Weights of a small mixture-of-experts language model, trained from scratch on English Wikipedia.
Size: width 256, vocabulary 16256.
Experts: 6 picks a token, a softmax router.
Below are experts of layer 9 (counted from 0) of a mixture-of-experts language model. Rows are named router (the router's row for the expert), gate (a neuron's input weights, with its number), up (a neuron's input weights, with its number), down (a neuron's output weights, with its number) and show model dimensions 0-255. Each number is 128 + 24 x the weight over its row's rms, rounded and kept within 0 to 255. Numbers have three digits each.
Before each expert's rows: "comes after" lists some tokens at least twice as common just before its tokens as in all text. This comes from a sample of Wikipedia text that the model never trained on. Tokens count by the router's weight.

# expert 127
comes after: "1", "9", "0", " ", "8", " ("
router:121140183068146132121120104170114124136124119091106187115080110105162135155194123128130142159115144126074122099145095161137125110115158106091161113149102141149108139148120171133148135106119141132146128141160118157113115116127171148170139144118116101142107174164138147172101133176160080147113133119135137150085162092132136149137142129147129134127136150143129157148134161157143127136161123125110153155095123142177078133147085144117158113140146156130108121143146091154134149106142111095094136109095098118167157168115154115132149105133101116166137121152152147130104154092078122131096134165129170141125125116116141130098141119084112098161156152118130125160159162094082138132142131102100122140103105137088144104132104143138095114122087122139107077109125098152133108148122118
gate0:101128087141116142099130084125119071117131097131125131138130126125147100118100113088115161142127106107119143135136150133118121155138081106133102152127091121108092152149110139149148107079117111114103142104095144166099128132145135102148114118101086119095078140152170086160129135132085107165133165127131105104134144101115160134125083135116126174136118148130134159175133131140143153139123115145101125098151145129123165138062101117169122118107161134119123158117124123103101167120139135108120168097123119098111132125119146122117138164059116093123142119106118115128109140113123176105127124163100151153106123096094161132115151117104174084111120115161135135108113163146094151109077131077115170175130160169115128126121115103117107122108125152119097077149131065147101153088119093
up0:117148102153096144088135123123156164148116132105120146097104162086126165099115137143126096133141158146119159140157141110169092158161158117140155169091061143108171152152104099101123112114154145126138174164101128139105071119095158079121134154134150131115071117133126105152144149102123130121165164100108140132111142130163108112121119137114124118133093109128118139129128125160142145080154131117124149126099111169119082112147113090136137120177124125126113166118117102103127121101116089121127108106196113137136155186097136126123114134109144132081137129171109110164124160153125083095138138149138135129171090146106131117113109136107120139102124145169137127180149117125111146140166113084096135114136132119132148108126135136117112139166154072101161138134111106176136123132163176
down0:123085154131129133168111138109139116100149107143116112107138166114127146108128114122144158082094175079121163115123143074103115131158100115120146141104108203122082120141126141126127146066125117101150101137165149104091143144145109081139131120165080100076125148104062162118154121139108136092118147154143153128079131099129049132153118141139115143116149110117138082133108094141130175134111153149107098122121105120112156176147131155157133125117133118122108144125157126154135148119121119128131104138128127089099116095120095153129155141127142127130136166102127162117152136141161097137132124142096034150141141116147147163119137148149147104148147121130147120147146104136142131120161149113121114120122086098131075158112159139186120139125150132145122137127136127162129141093132103
gate1:174125117111132093119134122102145189130143141129125115114125131122165141106160160145111111122134160075087091132152113108167133106128160141167117108142124146128130125116108108164155148155093173086156127119137149082094117144096115079134127133150173138116169115098141143117081154133131121161150155148133126119141125138121122123121128109182149167120125168119147133138158163155142100160129136119100184131144110118115107100130110090114136100125097140094119052102142141098153121130144114116148157127138152130117105130140099121108138131120117065166131162090101121126098161119155131077082136124134114136172125155172098147145146124124081073105074119133109134105080128104153152127096157138094111137112144123112154127136109129125097129139102133128084108101113096171137105142102127
up1:105122132166131110176136127147132103139114120102142154143153124127097127153092124142140123135126106131126116078161153114096132117145121112114152109146094132165110155148124129095143140139111150068122130110118143123149088151126116097125114157108107163132121117101169115137137106148113167123093151134120170130120118145160125109114134170142149158180107135123110132145193160119132082115145143104034118156137068153128176090134114162167112097130104158080171108135160129115123151095128102108093103124114123112101107166142110109118152134114164101104120143130160194134126147116173098135161124080136099140106128155098153114125144114099149101143101147094146132133144103154152132169120139119083116102131151124126154124144139123156134143104154130096089109116142177139141091153124106
down1:145158107131101081178167092145145133134193119126123103141163116113180088132113093139154086129124157098168156125121113157111133075127108130160142120152137134085132140163113127092083091157193109122146127125120126098101126128112105115113123124138132120114099134105128139144127134109079142151114105129112146125078095161144137117145128129080193103147125171160138092164154153095135141139122102112137080084111131155105125167156113143124134129140113124107136108100149139115131124092107149113124100172113147145092133127112113145108132140128140131108139111129122123114086126151170147120133202118108134125097099099120115135112151155133179130184124129105157115088122129096116086125138086135125128126133154171109105127127145120196148149109133133122127158132138187127124133135120150
gate2:164163091153153133167132137142137151124119113138159117158087147087158129143145091151116123119144167083147117134167132178165148141113136118121140093128119112095100098147137173153101146095119165153145119125118070142083155126146146168121135118078118115146138114110162093176147142176137103144118134137143111174105099136125106162084089100118120102079105102123099099083150117124143145083115116156149131170114148122150098156112114108151122089143143113095125137138120161147132116130056122100092113121106108141100164130135115117116167111129104156133117137139142147150152141157090166151127110135086134161131088128151109135137110123133150133151137104110113144149144100113146094174104120138119132167128137124121138133102159144160131166183104098122111108107091118154140098116121096
up2:142114181154078145120124114142106146088153128110099124110140107112119125142181116135121163133098140148159106124127092164163157121147102131130140148126153176119138128130104124089172130143138152102067106141109129123123120143099169142114120158115141088132120127140156151094115139139136076125138075152157132135125141091116150131150145127061103149119133146133121100097102129158148112100118160144106126095114078177141123165185077131118147098137133120113110131072143131176102130145137100151117161109110096121088186137107127133144126146138132159109137096135109156112107157108080151137140112131085130156097135101147112094115122149121171120124142109076097079129112131111166095129125144107121119152168133169088151151106136155144140102103107138103114151124095141130163122126098142
down2:096112119088137100134111084132147129080155090122109124127112105114111115135138113134126158083122111126139098111127159114110131102093095152112148098115141111133081132092115159135124148108131098153159144132151108111112139159160146116124131150125130103140099111140094128117129133085107136156071153154116127136088123149144140163101073170132130124163133075089144127129095121083108159135147149101070075135129150136094134110113088184139137132096099126132120123125145111155123134168124167100167100129129112098122185176130123085079126159110100122122112062122143105171142119080116119117136121111146170111159118125112130138096115113130133112151110108147104136153143151172114117119114113169094159140137110127081142102115137140134137137151110104110123151137138175144144152188133155
gate3:144120136153126071115172144137136144150115129135061154168149111152103121083123132132121146172122069185124137130109133138125143103125191149147143098145160152119152118148107156116124104114129136154114117119135145131121133172134135138141145121058115091122126153093122116110119125128132110123146098136118147161144152167165160140132092144099142074120120093114155169133112081114166132165169100098149129173153126154124102105115127151121148112151148128153095133124111134136130127118133149113103105131110176147159155089128137106148112141075113155097102116129135100149102113177135118104107112129145147123157140126093108172152141117184156175130155123139137156154098156172080132147164103116127108121132118127122133112148110161102126142101137171143064095131136131142120101093116117
up3:132165118149179138089139149127133094143103136161101078136126160136108153155157134120139151121112111160129106055108098168076098128118127149068159164165078122140108169114138144096129104167148132123175101162114105133128181156147169137101083134129112090125127138146078151134134153101115138144167118114126131127130201123187087101141138135125118133136160124148117139141141094115126122104152150113151106156131133142120131134129099166112156153154143139145133106104142097120181116136138111098089095098138113128114129137138140098135132162116088131124133147133146165133157127128109154094071105154136140105169140134123130131131121172177120145125129153083143128142115142124146152112129135130112146126085115159139108107110162124121144119167130129134084118112092134112093157170108131
down3:107156123092155131192111123145136140126179126073114102104161151172127095130116108140119148118157142137106128106090136182180167142155114128138137121162089148089097112122136134134103164158145115068139158121137118143135119141165135122114121117136137119136137114132093139106122077112146118141136137124111119122165137134160100102093145101113122134140122145143109169134157120125153115114137125126163127101125122134174124167155150122114095120131108128141133161139161123131114097128149086104128130154150074142135146150138135126146098086126130158117153140134158126112102094136148127164122147189158123120073181132132119118135134133123085143126154106117168143162184136140088129151144150150109097125100138141102104102091156171102079120155163087097195169159151116146102129121127162
gate4:116154108080155121103118090159057144105136114169141127129134126113130132127141121148139124124156113160119139113137134146118141124154117080131124120188155124105130112116110148149115080131118139135142136153130154117136125105148110145119148070129145110117116119098105148128122178158132152091124148105126076109145176125098152078124112097116148142104109148127098116107142137120136110140140109111105173152087095119106131124127114077109152101148125134116124118098100138138136141139090131114138101169123124141160113149121102129079123149132125166159089189107151144117113124105062141137087142111126140146135132090104110123146081115134153123084075203134097174123107147159137152148162162101134134110136145192175111107118126136120127113116097164149122126118150134192134122117167120
up4:162126130107166128145128122107186132131172128120106135120113154143168159098155102075141134134157139157151078120141129120188141141105126158134126132141085127120141153153110111117109125152126137109113122107082113145119079118115098179134116200144096103150116187157121145117138125161105094143182131158096143121088126132123117143112150147137166107147139147123120166102137121092081099147131116119094154066087102155131085137138144140119133085114114101073130126138179104101140112143144116128145105134137139127128135138143092121131122091111114120134108150142179154130143120104118134120145138144120119137136075111137162171143129143135131098126190141134107183148160115126104128110126107110154115072101111143125153157165127130150107125140100098140120157173142092133096139130116126
down4:127139111131140121151120123097150156138180172119113137122196124145110138099136115131152128143166121077171117122121109090192121085113141148120091135149135173145145152161134127167148130103124160137131114106115144157125125143116165115132075138101130119100096110113153158142161101110113175133158098118084133129128162140180110121156124121117113122165157141119142149132148125132129098109156139129149178094124155161125085146096112134117128144157130115110123128120140126138114098144123107140123083103138152124121094113158099092128171133137192103147127140142161132144142149137138095080128092093138126118116152103108087137138144154132141092130112132135138107100095145097116087103101115145147150122127140119117166195083112082151101111134149123165170160134102128113068129163112093
gate5:139127116120119167124158075134085125157191109155102115139118092122135144132155134128109129122092151174138129161093147135105127152103145150175121118109099116107136105106179117162117114131143148107176077164144161188114147144111129142149170098150116156129111141146104108113106163118107088161121135087124162139111130139099062138121111108166153128176093114160123129091115144121094107131152118103106177120105088121099139085137154135070134115131130150105175142103115158128134152136099156129135127115076141134148174131105163155116142125137137150130072137128147142126101124138116140115115133119133119104090130158116112132130128140149101138153151107167122151141103100116151130119113111185091127154137130137092138117102069127123166136081120109139131132134127090145102157128105112
up5:152166097171153132139126165140163167144156126127138096108097147138102101137105107138025118121101160142121133104123174109120163102113101135150147157132132097126118108142153110117113134127107173100139143122142115138092130079105138157152123126131157099135124089163084115116110131078130084121131134115120120150098177156160113144148147097151106167121134134096128136106141130179118132109123126154073151120142105145139124118133139077124148128133146116133136123122148132170142138133152143151121130150092123129132169143100137095116186093110096090087148123178132112156115117137153146132145167118082110134149128125088136140169129136125147106111120142109125133122112093156130173133098175177116140099098132102146123147122088162096111138112131119146170116116116169114077146125106093
down5:113135151112116096126122131130110116134255136140119136130106124123120097123140104065146086131137106127142130136122102135108117143165110150129170124106117141126103132139157133119080109132111114114112122107116147104109083108135118141122122130120145128099127157122131164156135139178134103117124098150128127133123135149085101111114119108139109108126148171126134071150128135134190135119122139138141106121134173105156153137108111151151143087114133130144122156121154097094113126143123136126129130155115146120126119113127122139118131137160146139139153140142157143082135124160085151125105123170125110174107102155159137097125152135124122135136170144133138137157150164078110096122131115080117169118114137131125100102111103070198104087099091151130117131145134080123139117156161121
gate6:191161125145164125098147097143122157156140120080112137086144150164150109169117171115131166152150117147163095113155119134161120113144136143102180142127152143138150154111140101095107140081100106155115082138106162151115135118121130150143150101103148138138129160136104151155161136120120140124128135120168111122093115114138130140153106157127107102104139156145146142117110096160160124139161126126142139169139090105183122173171145118145135089160104109113175128162071146145114124158167146074112138128096123131174124150110130078104146121144145112137104149120108151158154142161126140108105119171123131134161133054106125105115127113115094121113120139132141124097113149143150086102112157106085118118111119150150116165122102137079106095116138096143157125119175113141129120135104164
up6:131108096110196096114133128145109100144120132166134133112111116125167158083141114113140101145106120110112103166120073096147122136145111161146120109135144110145121092131106090162113109091168132128120170071184092146115099165173105121106121120129068121099154079163122141148138083102123143156169119087128169133138129128127176152076117141143099132153150126129125129134116088143157097120095096112090140130137111142115162133101106118142123143158106118178161163127133151131121102136166106161113141111141150134128124128122053147104133110091121145112129114124122167120169153151141125151143099104152136121133129130160111140140159126075120174114152110181141128132129108108135148132144107158135156128085153121099114104120121136141126124124110156089128100157110118108125092110154097
down6:115146140127154133110186116135105144129078129122117105112129127124124142141109111145152093163116126111159118134112107155099075126144147106132119151143117105104160149101119148154157121106114142050110149132095133134146082148098112096108130103094118083094135092123105117160203141098111103131116144149118123135136105134181121177130147134146098100138131082112112118152156144104143145149078149150110156126150126139146083143126138123148117102140164135135168118115163123173099119098120116126139131114176118088120100139146135116135135117144070160112097132124171118157116156144126118120127124088152163102138145146124131106161100099064123110122106143133126132182131147110171125130180103124136122080135104164143133104117132112110146125144151080090135139126136165134176140174129084
gate7:107148161100128130117105108120137154149129155152159120170157127165146163094140106139115134099162134162118110134180116114165161123099139131130140131119138185177123158087122136082129171112166105123142150171154120123119153150091140117128145117119106083151112149123113091132115143069194128136131151174104118152127126114126106125099172133126133098138124166137122142164148140097132128151095138144165140156122114131092154139161183115150152152131127177121141119105122170136117147136122161134125120142144115097112136144104152096139095147108128127144117117140125128142131158117152115143087129120144127117130147096146103126103120145147171113121111089121137110092194108116116140121109103105164134142122140038132131095117097108117135084171119047172124143120099142140103136137123117
up7:094101149154149154129134105151139159147119111137110132097132175121142110153164126165120105142185140169131114137103116132134111103101162126115104111135127137127149102119101136137105122140153125119101154125101105122088127142132164154151099132091081121131116158123124086104123149136154151140132116135128138126127112105080153083167096155172159146093121147076136104144128128121098151144072113152121109110144122122131104147122130109112109160187142145186116163139165124122083175107127141131166147118087125127097140156119142134130076158159107144123076154181117145138099166081115070127149153129159133118146091125117135129132151128140140136111131120130169113122191133127166109129121115146115084107111147107122084147162122116099130143118104091174102136129145110070127112126152089
down7:157155141112120152102177113130112125114106098190097142129113120138168101124106130092128141120164130158113145091173123143127173135127106112101130130131124146166171160146140125114092126128139132127129150106147164114093148121139089121160156137142138134122150165175155118145133123126162132113112132168111138143165146122135152136150166105134144132119100135111089126091168162136132149110113151065144150161136161150090153134059119146131149139110111112140044150133117164125134146128090152110125126122127147103180108142116166148103113145105143124184147152124123129115089124099098131115104119133155141102123164117130130134094143117101134145111157207106160114141099131119153116101124149141170159097146172158137079112099131134164123144129138100106126170100104158122105129098150135